From a checkpoint of a small mixture-of-experts model trained on Wikipedia.
Experts: 352 SwiGLU neurons an expert, a sigmoid router.
Training: a variant of SOAP for the experts, 269M tokens, 7195 steps.
Below are experts of layer 2 (counted from 0) of a mixture-of-experts language model. Rows are named router (the router's row for the expert), down (a neuron's output weights, with its number) and show model dimensions 160-319. Each number is 500 + 25 x the weight over its row's rms, rounded and kept within 0 to 999. Numbers have three digits each.
After each expert's rows: "comes before" lists some tokens at least twice as common just after its tokens as in all text. This comes from a sample of Wikipedia text that the model never trained on. Tokens count by the router's weight.

# expert 13
router:538510509500546479531480473500503503458452491491486497513516500483499476460498434519497513470512499480541525526466474445526499497502481501504457480539479472478469532512481478493501470472474502487478519537508513542493462472528498451507474493483520475499515543500500498460497493565495475523474496472513528458475457527486506476476504522479501508466510476523500516498521457498476479529529495475491457518513487486486476447506539517525494470492515468542526473550475469504505442517502487
down0:547513499505508494508505498490545512459545492496491490516510493515450452529524490520495464520517480504529500470501514501503508498552484508481471426535522535527457518502533471483448482489498521502523505537452525490497498496481506497504532481509487501547486482501525494513463488495498495514483529453496526515530502547502479511492479474490472506457484527542496469501522493507505484461476487498536512513476500511514520478547504511471499478539495504464478510525460510571508419529470482
down1:510515523526488520482484472473490502484481494469499528526509520491502508505477488484473489492510521535513452494563499509501471507538480466525523575522510457518493558465487514531539522514480538526499443502498474458521469480507460481483487505525495487514488450535483544495524491494518474523523519467458482453504553508506487479562488503491483473523487478489519495552499482470491531480526525498471501512493506489522537465549476485514526548508493541488486464476508515448500513514515491
down2:426486472516536512500478521514542532480494530492513519491547509522502484484467488527509446508502537496532505510440561506503511511516513518478481464500450509501547511512480543547487498463501511508506492475493479548504505529525528477498529488511511463516493529449482517526530538498490471514518459487534516495480534543502537549499501491516495539458501534542490488470483525494501499505503461484483508496458510478522507529506488470526525566518467517516478487527489525501472490492466526
down3:530556551510482508551516505496475525538521493502561463470523522522466515489490482512484472477512554546487520538498487485485506522508508523521561528514525523479482454513481508444507497448419499472522503493508550485521480476488499505507491485516473461449507500519526511507529527535491487503521485498481489478493498529485527537487480456488468489492521498454498505507504532485521483546488494472507490474506482539455504492483488475515524488489498503535483480450475516526499503510488517
down4:475517502485490524495495487519462513531474435505503508476512511523531566472490471491507525477504522497590497482474480499500487505516501520498487522471480458489513518526499472510529522514464492515514535480492544504474561503516483489515537489528488484483480532492518549475498506521495534472449512489518473491550535494529471511474486467540509492500473489445514491485512538510516486514506500533459571493494474461491510483525499515490454501466481513502550472538458507508497530529538523
down5:511480478493471473449460515514531502505522476481478475520436509498506568494518519454470493470509542509513517529500528475468492496504466512496520482482471509485461524495473524501519499480542535474448483485524532516465488492472506462515488461504487450559498516521468480487467561558496526504489515523505510524495485471499483493511440540468463486483501499505497501514514461524509534524475495539459484530539485484475526479498501480483470512491513508538485470496477518534511525531474520
down6:511560504485498489511523546494509455513506480534457529483474518496543459456505493529469476521487544515483526474476490505516489548499507477483570483474531516501509510495526562520521526488551514475499512573482484505497497515460487510509443490445514504444472533497480492513507493486507514468483501526504518533441487492480507505543506482491508508501504499486536489533512503501484436483464492525507502482488483472543530463501485469478492483492480515533447488466518505497523484511516470
down7:498519530496536537499519529456483535425487515533451467474488495471525513468523515498533493502450544492479464534535518483482454541516531543474452527491511505509527503483478489478515534507522511510540492501478533541520503465493479493486517515519510492440468535541540505512459534505501523468456478490440462495479498496500472513528483503498499505485505524499529507500510444521517468547523440494475493520525484510488508511511523472512519529492468487490488464488482463493497499473504489
down8:535529525482506451428502502514533467520573480520482469492509477469526477485498463482516513497539506461522494500557519481485519474513487483565498489477490522514484493448528525501496507445495507502512496485503541520523522512520518501470530501502488506494481506524468457507491510463510510494511482524442507479485488491501540507493496511552521481530498525473484496504485507514501501483480486518540533474518453539508530466500516487528460482468529521519490472500483492450493526492520459
down9:505459527515489526527533483536479523474512502508541512527561476497518504473461475465493510541477472538495456498508502497510453494498485513479506480485460542492519519507505480467460482457485462482479538473517508482517460492483507495510504531489493531482532510493543484505538507534471453526529509516538530488453506487454525512475450512475512487515494516500478515504537523449481516542508528473513482483510535457507500528518510463555485496484482480505529492515505525502513473467515507
down10:486568487506509469536518489483518522496485473535542486517435501483504488487511477518477487530489508486502501514476485547496527511537528477473505450522498548497535478487478499514484520494525495503525507527515481487491521482478484483557459490514460482508531535513510450501457506509525510509494512518492514498490548552490501476483516472490506513492552483502459510503530465526466483507506473505501491512474496482501511476402531557468493519499507494463526530507434498438556500513528519
comes before: "s", ",", " of", ".", " in", " and"

# expert 11
router:528508542496520485554507488520501493513461499507480513516488546509484469527510447533477539501526541515528516525506456461478519480466521472531492494492470495448488533555491506444503490485500491490506492483517520499522466456539473480473462491476498475522486521504540461466507514509487456540459495514481521466464479525500450498489500539502477518462525492569515507504539484505483481498554484506509528523504504485465487482501506573536524484536524501519549497532482466516512493489541486
down0:480522524510486465457478490524523480535503477477408521479499538521529474505504495505508488493481516510513472501523501510514494462489505526465512515472524521515513460481501458486509498475484518492482507511484506489470541439523470478497503484473505464464472556501507499471482460495485494515491516546502526514498496539463515485506486500458501491500516477479499495510535514531532465493533491515549510499477480498526500490501520495510499506475526469497505505512490465479426519502438504
down1:498525485451540527493544491500469488486517502469501460455504494583522514446524486491526506516533527511492496488496444506478496486488500477503465446505513522472492452559493520502508514504481489477512535477475509546527538518492476522502572474474487477501538490443532479441521483503522500487538475533537503456487489471503512500492500513497488459473542475507495427497466466514489484517475561520542502482469526519508488518532489502532514484487497527525514485520504531482493504491488514
down2:561488522533502480501521487463492500454489521502486524511487474527482478446481550507525482498492523450542506496496495436477497511489497512523537511475513473495443517471570467498497531502520495501538481497518499516506480493492505503544471516515503454490525527532511483498478518437535523545493470494546499520479434441536518573468521494476513538464500506489501526505515474484527501488501491524502536493496474446496503494497501495519492521546491516509534481506533516485519530538477526
down3:528516464495520509497503490476514520519520475465534508531530489461500497500489467428489539494465567451534511500484466519501537468473503488533522477460468455450466488486503506471498489487518490471496508540530495420484495453482471505512519516471466452501495552519535497489515501531513491525460527521502493506449466510504500489501525517484473499486505515463476505494551517531511548491469517499502540505552468430487510500511517482502496522536528475496464493535501475499494517501520508
down4:443537495465506468475508459507530512500510483497510488485514475479504527455483523503452507498472512503566509510525506501528510510516536497516460515509475517466540481473486516518534522476472514532459462481497460440491502508524532509494475500519485479519488505453492533491534559457547506500489528507514542537486510513487502485545539549513466498564519511496508487493483507505506456513472513496528463474532499514549542510510489491515508485481483522474519502524528546489505521517496506
down5:513532512490482480529497507521518525551522560501513505497497502486544513538515501466518544500509499530478506526527550512545508473513492512508461510490517507496497529531486485510484460511504496523533475521522496480496518481473550499551523497504512485507472510502496508523467500514501527478533502528494455496479500505465540489496544501499481490490511505480525472528525519498524457451466481497530510509491516529476518530477521503556498504490496530524542487501525533497479487519497518
down6:529520508458504432464493497451532509525497516529477480510563504522531451507501448471499491502518473493484500513485451502560466479491516478493511475484489501516495514503484502532521500507496520522467470491509574548490520539516519479539501482566541508449453523532502527508515482536508481472516530497461483525491482489487499499506490456547520526546495521482460514536490499480486510486480507498529474508523474506511509483505500529485493532498486491514533498484498464451444504540506491
down7:532541514534516477511484542512492454496548504457529498519474498484472500516531531488481508469536469520528488499520512465523482451529508510500496509499493461507498502530465522485530464500505511468483523489537489527535504503508507452506469516437519494472498524514522485534461486525492502458481509526477515503536523503502523487542514518531509531538495479492474510488538479514495523516514490551473536491499469499511479458481513529510519467497479542510516522525562527474502513510486538
down8:511466473480516473505508515483484467484487491498515524537476508490507467508525539543493430536472468497456507488512491530481514509491520514488501480528506511452478511507506494506512471506530497455503516524476519468518503506510521448490504474490510529510486520514469461557472490545468523477487482460508511504525540489534511474469505483474504556545492492496497506500535533488471510521471508510465474468550506478502486505473530499514493530524491508466465540482498502488496486462501517
down9:512498466474475510540496496481497504516516498506464488514490529510481528545510465494477479519480540540483506516495478490494507523496560485476518530525538494489498475479478480516489486501555532530516526505504486447516477521474497476509491519522467500544503518510515502467506565464513523537489508502481449496481499432458477489491511464480481499492470509521534467476508494494460514520519467499485500482531554509508515488487521494526538470495514501469513511526466559508508506495482429
down10:475479490479514512508514487492498492469465502497497495491516486497534545457512477508534490520524482520499495543492537508502429508472504507494512481497469526517523506475507546512437495479534559511436507505472481531502497498447510512485499514468495488503483519492475484540471538529544498492495510515514483534509531459495507478497495507481484475489542484517520502527483540519509488549466511487490505503518492526497506500537541488525535511495437534504478514477519497514540499480513544
comes before: "\n\n", " The", " In", " He", " It", " She"

# expert 14
router:546511529491512486517469512528472482495485499484466480529489547493473493494518441565508494547538506520531502502497451489489523492499480493522461493518509518482492511529477540453485457493481491506512496526504506505502472479509485502462474465479513451480497512526521475474500490517463492508480467508494523478493444518507464480497469522451493481493524472492547489495519511518539519518521488522500527561503515488496455480478516519491526465528518486511523490546468500496513467484512500
down0:521547491535464455531514539483507500546469522500492495488517468538467499489510492525500483493416536489532493536536518505500502517460543477519426539477539486527505518476469508496510439559476486518562501503506487509478487471479549502496530524523493524518477500535483446493481496525504480470515499477477506472490513514530538536539529546503514512516457510498527503507540505511514511503508500474445465483466494521484499500475537523545497479502471535505466545482498550506467533519518542
down1:495480510548524451467490515484519553484466516468467520513464507519545506485476512518464508485504457549476513476488481503498453550539493482495470505484441503490446510536513475537530490504525501526511527538505503478480504527509514499472508476501477496477455472502469522481545513521530495503507490536496503486514478449505450485512507471493489480524515491465530515548510506481502492477517480461480510523533505501509503512565506467473470462448523493528494539508512485474497522474501513
down2:504517499519511499490511499525504493505499507541520511507491511513527468514473463496469516480528474485474479501519528505507481515482510510493535523528494523468548533516507515496551520491527483493498524497499506492495489452501456536531507499494507517501531490523458521495502475487534422483491510489516511522480483491449517506532525443468476476495513498503482491544492485536490516475499514483486529497517496513455513508490497472452487468541500510491511515523524488512519454452527515
down3:472497493511500567512473447476493503508510511494518495507491544484501486502524518538517523525480512524459486450515538522506495494471513489480542542518496500538497486506472488501476505504516498475507476475512506536475472492485542478506471498499506509491481529520505423499508506522527488552525475510526508478469496515464493510507491521488537485499473495472501496467491484516509513472474473483471483478531474480500504502431575504478488527538504511506479497512532492527500485443479460
down4:518519504507518469489497459513511508497475493468508465498495548508527420511505486499453531493492470475486507470501478467471491494509534506485514452502549512510516514505482499496508489508496523510508490505538464507491517461541501530523494519470472497507553484539513536541509497523479504532466497512530497530494561495550455508446506453495504487488478483440494527503528525489491467542501460431531495516514499464474531484506516481492490496526473486509457542523508512450499481542518501
down5:494477496484481479490515497511515499462485492451479493495493519479438522507515530539519525516501476477481504479505493506503513525533500503479518506506511511488537512564446511495502460522532466505500495506475480496520517511465486461498486501527514485486485505504604477499503490548492508480487508490489552498461495484456479529498520493524524494496508471526497485500487500509485521456481507460496495468521462517473479495519498537469541495464434495523518523490456450455472546544525521
down6:500457544494486505496491487499503526483549478457475471494507499484500477528534459493512533444504521527531499497493568540502516508508473558482484488515523506520485475479481501493541538473487482461495508545507472463497547518464506501451529531488503498520503501494488460459516552496513488465477450501501514466516463490494535498514492490479511505502467464493555505478517494528503511492484515468490574487505505492471497476487471525506529494508468517496506510499563480514489525491478513
down7:544522503505564526472494491556496477503442520453487480524467510531494460478488526453503483460540483508489498505520472491501471473527503504541513483499512509508535510495509486537524515497485472483514497487529436512492497507518518508494462492469510530491486535464502509496527487485508501504496525460507486499490511522472504461467528512570473494482501513514468534488458445496479487516491520506504486519513533481511479461523463503521561519491462449541493503454533479538525508472519472
down8:507525511472502473512469496481537473496599512528470511455489486503490478475523479492511526503516448467468499495483481485523494453486445487482466503528525471503486528501469512474509509513482494498479505484482503522474525479487486427496492518496520497474488468519487516540505460492490514523463538526479500525487511490553553508523502516527511553503509525498468498509521524501518477512512466523525432507510494495489503495487496529551462512507492492502480520485503535481441518491466495
down9:506521495502497537511540490523492545527492510495528481550483504533494472530500477505474511506444536531468500501496479511485474501510518528525510466512511515500521554512476476484490527528461502482529461554498461514506533452478532425501567507506505495524515454512540518533520487524502472505499512491497522475527488570486529507509515492461519440501516466492526451543504469480535511493485512514513494505485542549465519535555518483480489549472471515484498510478485525516458501498434525
down10:465534509506496479468496506525468548511536531488530523492488520539540539484440477536496505504516470522501505534570496483479499470470513506499484507511503504470483521471466519463500507507517512515507467493502500521515486505470533516503513487460459478512490486473511489505547500481519502483498495507547478505510499493488484521487496533487425520505537524497493462486468488499494459474493517489485470470521487473539465480567479495453480468507474488455489540525468468506518531457499514
comes before: "=", ":", "\n", "\n\n", " =", "See"

# expert 7
router:517521512437488494501496501545518468498475474463440478503501536496522480489523442531519541495503521508559510506508487486524522470447477455530485505533480518479460551514500522490517473474519504492502508507520508570532487444551505483486500497477533524486535534507521515478503490519525480559500533519504501493508439492493499490449481517494484504464545472486530542517553487489469505515513486503530556521519453512482497473480511531496501483542496490534509486505498497506484459537487493
down0:480565537513460510527496522516478493510521559508477539531486488501429512511476490505485492523494513500518526519509453448489479491468514497528506547465458501472532498470501531467467501471462483493529499532478507542509466449472476506484517516473498572545521500506473487526502485517476521518480551497484526517509483499522475472508507544497522482531508517500514520492490480475522525438493499488503474491515472528493533476515501532542518506499495508516498510534496468512580489478520498
down1:530522513484541510504510507502490525501485481503514539522510467493493466458471484519469514483529524471497489493488529507474470496477528494493568514553500489518500500504475483546548515518487475507458518458460471510485505510499535519465502515500506534524497502530508475507468533444501514502495482477515495483533511533571523500472486508488484497473499501480519526483502506514523524484463530551514504483528490541486493561498470413502443502466506530472471482506501488463519505544465515
down2:514474516481474435458464488502497523510485534502476478507468489541494480502470458498470497507501508534495514464526472442478481520515523504543477458482500510493469497541491533508477464520531527501477502466461462463478499521483505468514493477539489472526493478546492479515491511468495449533521528515501579560484523480514521517517493471503511532518524511484486457528506478463513490489518485496500528504512459496523502473488551527494538411497481530490468481519518465456482513488535493
down3:472541461522518480478478520547537518534516495549499474518474487559451491450498513473483537500493539515512486511520503498516491487455510555483539441542468506491478512479480512494504456541488495475501508422486528505492475506542549480537473505477476506488570500541505475485492523518494513524493497522502538520456486489491538469509517528469500497482517489534498513498497529475490485513498500526512513528498501528491508479523463468492510496537491485471481470528501499478481458508481525
down4:486509505507473529458521509514461497490506503516514489504472506514467493488495502522510537501504462412517507503521510524529505474536479499451493439503431524469495482490499522524506438512478434492485516472471494457478486516507515560502464477514465474504491517521516506532475524526467545543524464512493500492496496501498524527517517474523502475488517473516481471497472517527551500474537489505499536506491494496527486486519482449496500533474537514511521524515512497498494522448458503
down5:469479477507483486478522548533486479489502534489512460534487488491492477484470494497470557478500494531496547498492511508504538503474501488451494516527499501538467491545492467460497470512485577504510497507516511507515493471504497478508532452494493509495494516490545459508498495488494503495482488511507513496547495478505499468536509524504495520519487478448520496512501499504501463513549489539449513536426482479482504474473523530480546498487502503501532551491494509469484477506509501
down6:481465485478559502514499537469509483502504499495518496508476517453516518531530479454472477517455503498505499536475469478511504492490451455501467473530494554507504518494509500533459494496492528450570500529541481549488523553528500495528500496473518483551469554513526471483512475538490501506522521540466500478511512499482548523499486474491502469517481502520516482530472477486498528461457492512505533483440497469504513486505458545526509503506555524519518537508528425529469491465468476
down7:498471523551507479494535476474475464496519483456517497476516508495536485472465502490496483488489470486473481476576469473505505489511552494473514494468487460500497480499509508503509511540488563500524466542495546540546492497525493476474512474472501489473439449506492495534501480514523477507481496527533533472486469498480493497518505544518497492481510532510491479480515530486555530533518484496476433497527509539472483524500507508460534486521507501481499494511521519493486507463481531
down8:477476517515469447472483474526475448503520487475469522465460520464533513464513538518504483479510509558489470487482464517454491542466536490492483456509513506543515520446477538500516495472551464557535490494488498496478542492474531496504558505479550511532483466509493517478480488493507452552531479541530482489504508482519504474494523517504523472463518489499464526514518506512502516529518492510554490532500485502499520529531465487473486479490505523538509506519516532521509494520521494
down9:500487502468517455533472500507503509463508503505501497518513496534509521533501516487514463502500523508483478486505476493453482534515500467473495535511508527516542511526517484481524512523524490503531470564507485501508513547497497500480495503510493516517519505479461497534519500530496497487508509486497530512498520504495501491490465488482490516490507480499504528497493538465516483485487490520455463524539493508519487497475469534468516510496558460539455508536468526507502524510480509
down10:463482563531452477456548511445494477484509502442474505509513501540518514490505493535508485467456524487485482539560495470529502499519536560517481493503468510528496492465475472479483490498526512485499498482518493469482490493491499559490488446500446491524482506482514502517461459485513548521512487505493520541512502512460508488490525522485509531521520519479532502486481451513508497485514518504490478482467509502502483491502454509456498446545514466510504484501437505461483467473507485
comes before: ",", " of", " and", "y", " (", "\""

# expert 10
router:541470550466536516532521476507510485484483521491452490474491548487459471507528510533495500532542507515504502513464504475476530493472520435516488486521478487505444526532514477479510497496496495510531517490536542511532458467522479492496494470536523483521523495499508500504556511480489475516492510516522495465487491522488438471471490495465488512504520482515517500505497464470530501536518438513517508527496516473462471494449500523513531495526524437525541488537481470533488481477497451
down0:509489508509498484546468489516551508476460457440491474478494539517470501493483514504465525499502507527489482467469492508523503530500535470504532452526551498482489485507491514484465455476493501480460497519440526508502510549494502500529458485473532507528533582476472520488475494489464510458516521494527473536522511494486503491498532480513538474458508540470499514563512483519541490522485529511490510510508501468476465490496507450509486496509534522489494462458531526490495512542495502
down1:511483515494491491530480531465520526469530500553540470506486503495546481477498470492534512444534470469513491496482459476472481533517518503487492465516489497496483506460474486480530534491494484533547485521455499499508479539519466482507500492478489526470487503542469507526508499483513515513528462495499520502530534538482492494536508467466447481523514481499511518472471533528481506526495472494505512465518481493525511512498530528525505492532527500451533499526490487534448516499499472
down2:531483518511474483527518511538516544512478485484473491507522493532479497478505512539510523519541515470520494495507488481530519454464454478512491476516505493499524507504479464504506472501490508516488529474460508442518478500517544454504489507502501464513486485500522463510456453522502547565486492530526460512494497500498515462507501490504478498458482529519479466499518485497510519453491523452466494510440508504509477491500536492463485496532531509498467505517493475499482563538535516
down3:512477526514503505459513483499487497512524491477515513466500478530481482491490570531526508495490479480497481494482523478480526508511462490537514463542500528503518504519502499496517487498526480477512498491510482499505469480472482532539486488513456485505493523520422502559525487504530538511453479544530520563496481515505480477504481490539453424486507503434506496511507525484501486543490539470524545486517438504501536495502512533494517456478486509429524511505533508476565533546491507
down4:516536486469500499488539507492528496480523517526486515489443565543561504528482529467492478500501518451480484530486546500489524515501510508466582516499457518498472498513516540530472465495489497484465485500474480522489465480488523481495491530541517465514468493490513485546482475555512565481468514493524538470553519502487488501487496480523468511517429489473459536469453487501493520505494492507505485508494497507531487472504494517523545514483529475510484519471486480517486492472479466
down5:519495496509530499487526521473521497475542506551505502495528477487463469526494513480485523533527494481483544525504526530509520512507466503484510539466497485483485439495506498462497473533487502487543490501516487504527552503509506493517495503496459478469492529508486505520509506470481523506493457495492510543434527469516511579503522484506454509517499473463504547470505487522479497488537490467546461493495508453479455452485493525493490498534494473484526496489513504503489503525542487
down6:469512529487444520476504469508538496481506523539503520510512530531477516488471488502509533498516514518516530508461532503530481577473496519496469477495456527469514514495501474510490437529530496509511535535523538493507483493516460461525482496519516476496513556486448508523469508506465492516497493497515491516495512545484513460533470522563481506494488524501510477487491470514530516497511515524505491455496522505503510508469477504445485481517451475500461509497523453512483480490553528
down7:506484506491516503511496561501484482515494507547491492517555500498470519495504481508527479510489447456483458468484476488497503480483563516516538497492528459545526482509503503419485525520470522502478527519515519522523478504460526507522503510474559522515486499492475509478511490535499502508500483508539521502495506475483533502500472479563442462517511477514496473500499491532496498512478487470459489478461457468459485490487496517486531501475479511457486485545472474526474470535518482
down8:498522497530482508531514472479493514522531487469521531500483500480521478502552511507512500480493515513483469505526523491491517470429507524491500505497493500523483506518505490502523543526515454516458495500489478502508466477486491512541493543490503520521483483478469510536507528522530526481510515531516478498535479529524462498493470494479474524515529536466504448509534503472510504482461535513471539511482446511513508481459518487507503539507498456499491505498540540467509541553502515
down9:517470500493477512530495549490497533533520480499486480500537504515481486510511526524467469502498487508548486523490510442511541512497472449460433514492489505502507494528475503508522486450508499522477507490533559508560504498515502501486471480482538469480527489506520496514535496513489497525516488481492490449452466526496491576497533520489495476508500491486516502517469503493517449546455528496502521533545488488476511496513499486470513506507505529504472452487484486521491515493454495
down10:482498560471452456492456481571525527494508516521463489499501513506484484533532433502482575511496545500522523514515493529485495509526502500516481503543478509491526490496477490495470482501486538476534480519527474520498555488515506504465459511487495558515504481489512522482504479514548487450455475518500521568485465509524479515462498532487540490508486476525533509497496470515509536486511512494538462480506526483474514516502507498470520487469517536473488530476518509501534557504480508
comes before: " the", " a", " be", " been", " was", " not"

# expert 9
router:534525520498531499539470464510469471464493528515468483525484527482512468431495490534483492490535508481543515511467501458507509499462489505517470477531490534468482515528501499473500494493491520458509494463529520500517484475532474507475484488478514470528524514516530493493511499505517469520460511521518543464511484521497490472490470552509492545507505484524534523517518502532471506514483456518511527461555489518510476478503531515517530493526525468536505476531474470498510470510537473
down0:499515450513475530520503476505549502510465478484484500469507482517515458489515494513553490523520505485499517477515534531504497474474496489489519509505503498548480543539483504487488480525492510550461534512460490511502495523522468484519501507522474524499509520487518497504507466476529538496482521465493483491483524513504526499463506512496497500532541476478484523488502489493532477538516502527583484544526472475515485466523492480501486520488486516546471498499521512521515460512479548
down1:520525532473547506491493512472481543527540493481533482456482480481529499499472495518500516469547530509507501565438496491480512479509455515531497504449469516497487532527475520441444502514499474495486488497499476541515518510504553527559479501541492522491471493497481501504502504521483526538506509490515486500454502474457487534502487480446469506478482533508485487529534512489493509520482514472585473505490485490483462475478497505492481539502480496513510505481522452465491464509513471
down2:531479524495503479474483504530472536550520515484467504515449511508483481523506523519523506512487492482503459540530479525522501486478527506506480515496495495449496510538462461488502496483463511496486506462491516454480494475489459505494507519496527505478446551479519494544486501458511510498492522486486481511490532505510498528495482474485526508482498547495477496556469459529509494508464491473503540464485519488486501498525501476475458525493495497551487475526530491472504479527520467
down3:525488495491593487415560517483529502514514519489505491487491532481476480524503497525517527501535527526513498472504476469466512499479478438469550476517501466514492508470502495552516523528507486500497510549560504495548528489526495466488480550519480509510539512477534488447487491524482484522532455519521442483541502494514490501500512491499541508514511512519499526471513496483466496477503505513495510515513509532490525459473513513467491525515530546517518539504517510524548522493482490
down4:488485471462502502495502542437459481517503533521542491522530497458480506528463507492472450524514470502488499508527508501447486523519493486473512499488517490517491505513490471530458517446454508494523492537527512516509521492486513528513507472516493528495489479512503470506524516471461509514521493493473480477457504515530493507459521514562550513514493541494518535543459504469520484531507491516504455486541511519477470517476488506503494524503514497490505483492462511456484469483489523
down5:482514489560519495510500506519498528462504508528438537467492506502515473525488477512504454531535482508487478552510502482539477542537454533542498497492463480531498480449530549492469480497461504474446515529476492494511519506491507464485489503529509495518497522471500476511470506479531480503431546541461499483513520497519526502479496497497507515534489520516524464494541492503551552514521503475494463513524490476500437485539551507489482533514523556515510497500545449443522504527478493
down6:504511539505493462547532491529426532506508480483469511462477462535491552535467455492506482469495510569460497505473474523489468477505449530483454498504495474488510526471473490473485474464506532500495514480506485496531496514585491529504496477468496534514480503541494471473494491493499560501481485498438521452473532475471474499535484499494512501507496533489510475522488476552505523499493505494492531524485494506489493485488491453508521455495525533468501511496482466499506521475494439
down7:499510533564530496454488482498510552530501464514472463515488543478486471510528515484542500517498516494529506543497482482455495500499514479484522480523479505484474517515515522525515486549506476484521473517550471484520512522482531571501504481537519503489526499497502530474526494486512514504514487555483487476520497462496494463471522509494486514528480506540472542476475465479520488504491509486483463525512540520493509480439451526496507538519484479498522513533473513499460503495490472
down8:517500510493461545487479550478479553513461497498502471493522483454505494530460512517504508493489513486494472511475505445560521532500473507491529528557518546535465507503557510452490491537547516459523462488511545495502526464494548492499509491557521506517492511497535525515498494435483510479520520479485523470474515502487509495521503500508474470489443491446495511485554492479490496541506500490480500511497477501509513482477508483505546505522452461509513478545518492502476476488503509
down9:488512477491544439491511488511452463514471464509511531466503494506544518490489538514472509507494504541508566474508460510556495542498491525468455477472506493514514534488505503505480516538501449491483519506494523490507510496499547534452498517487516482494507488506486501490495509542479521521538473459483493553531537497478515495466497533505527490461516503494508487533495534484496500475520514484516488509539484455487473495505466482507482514486483537478493456445484517490483540470471459
down10:452523510481423549525469516523527498464465503530521519481478508503488502479538490525491481501496542504534492478551486463432480552510433509494496520466472502524488491509479444471505491522452443506490488487474538499492483536524487502465513489482503500503459509504486513496481500470503525509504477481482493510522527537502481541484511556542503468506488512497490484482499521478470508496514476515543511516512522499461479483493470564522536462528514495482521477504509489477495500510483534
comes before: "\n", "  ", " 1", " 0", " 3", " 2"

# expert 6
router:513497536453508486521508487542466478478468550518479483487472562497463484475522482563479511519503505499539499535478494469493513495481514470514475520486475527498467516545482519438531503471518505516516491491543509500515469482548484465498506491507487479498521514497536499486488515500513460511495519534501541454477483554434483480468506541507497493457507497533522503494507489513536500540504497484477507516507480473459463456499503562501486473531507485537544472541500493507496461488524459
down0:500460501499518492434501530487504489493471480542490494467481545466475484505500485503524543494466527499512460498458489529481464421480493527496493534485540496500507525505533463551501470507511514508461532490482474523497499496558514482475450493499520504513515517519535509559500537527485527519514556451529497502494523511467500456505512494463521520497471516496517476469546512492505500533479499533465493490494480457511469511491514527472499497525510496492499517548498483499501553454461512
down1:534500448492495482469507489486494479512482495517482517544507477509507504469500518450501486508531513475493487506536475509508550513544473525557506464522462506432542521464459512503512474516520517497462454474503532492552483525525521509487496536502521512506491486466482502544533464465498494478549491517534468488541504520503490517499496475514490556491513525555468505484480487517507491499467518485507477520496464520502505486493457497498514500522513534502509476485477518536483508521534493
down2:498522568485472491496508492503517507468488514440458556478463514446511456519477472539494513502512525488520485520485503499486514491525500492494484526503525507509525540482522508502462510512512512530527512513530521468468534483469480513485528506469489506508519492501521450539519490480496495574461526512491509526517498525458500485506477519484494479467516481507481498552472523501522505494456468506532508512529523496510488457499488513528452480505503539452425473520520456510459511489513472
down3:489531551494467495513497545487492500509511492486523507502504500520492482510492486528503503523482486530515492501518525489522524484485493529455510539495469500511527535509498539489527508490493495437485496522527487464514512478494542562520424512503427484559525524466467449460487477508503538516524497503535486461499506551541480516476520508479499505500508490461501489471533465480497493493498524531477460475520491467499476449505531503518482474514493534495485515536501502484446505474511535
down4:524504504529498484464438509515513475491504505528507472505505470524539500508511515496559473474462539482511483498498533467505471494499549495502489529529513513463482519522520513522515518545475511493521495440536496573493459523504529497528484512547503527543481489501478511528487536498464463502483460475537529503511436507490523521547488527523508474521505532541496490493511468485529497539514503492464478509496503482497454499526527512535553488507541496490507527501479513481506512476474535
down5:513538532470512544534518496513477467477489477497551501497509526549471539496548489492516482505484511482460492519475484484506522539475510468500449490473487486485489526501523514489512501515492484495496514468517448472516502512518526549506491526500469483491527483517546494456558549504511516538489462486488532487510537469502516436505532499509529478492487516535522473464486487531480480488504514477522518477514510517499454495471474471536523494506505465533496522492485475516532504493484502
down6:503493490521506482502478492532505518545518494500526528458464460531510474502494517529463551494506476475507500483456500491492514467516495520512549474490519495474535519460538463518480493490527481546480510544512472472504505544506508508477488521527445496532524523497483543499496583495516493503488516467507472471514504499433472493460499484502528511534491488495475473491497473465494519506480494496502534471441483524468444527514540512507511478514494476507513479497518530513526484464517527
down7:492502507528525473543519528465504509495494521477518485518497519485516521482503489484528484494519514479501493455491530448501483525486504539494512516495504483453515518519479506518541497509501481497512506478475481502480483428492509493485540524493518542489464522511476465493517502494507544517479478525550543501538519460479497509520549523549476532501539512515547506518504473513505500517448479485483499485526528469512499511491494463487479505539502482508444491448497530471482465514458493
down8:448489476523488510502463501521535489538490512544491515462512526487449467497512543534472486497465447459492457522518519498508462533480544471508541488531545541489487459478485511521525531504483521501514545455475504471499505476525513516479562493528491519505482520501477460502503552491525515494436509480523502510545521486485505547474492487469522519484494501500499519473489540512534550490497524467503490529510469513521489517497522496517492525493528516508514499469487514510500487496509475
down9:516500515506513459439456503512476518501499470485507499523487509519478492479472467492463480460535521508470498508514516480494505489467501493516523469461487528520516482522456514498480535491555533485490510486547494501449552473486526495502507492453458529531490512500515489545461519516517548489499515537526532502489501528471506514524484470528520494507522495517520494498528472515529470489476467530507476500503518499468472483510495512512492471535516486516574474561514474464477506497496522
down10:545499536505523478446519472472476474494493512522483558513488449482477504495453476477451482521511558564528503497525491479506500502527481474507493533516503484511469454492507497494483502488526520443516549508497483480508501444477486449535479543501477506472474474510528511526488558499514499533522512487495538500502491526492471497532481502487505501465542489469503509492493527490492498534492487495494504488502504484473493507526487475530507470513502527511540557498482467511486513526519508
comes before: "-", "|", "=", "The", "In", " -"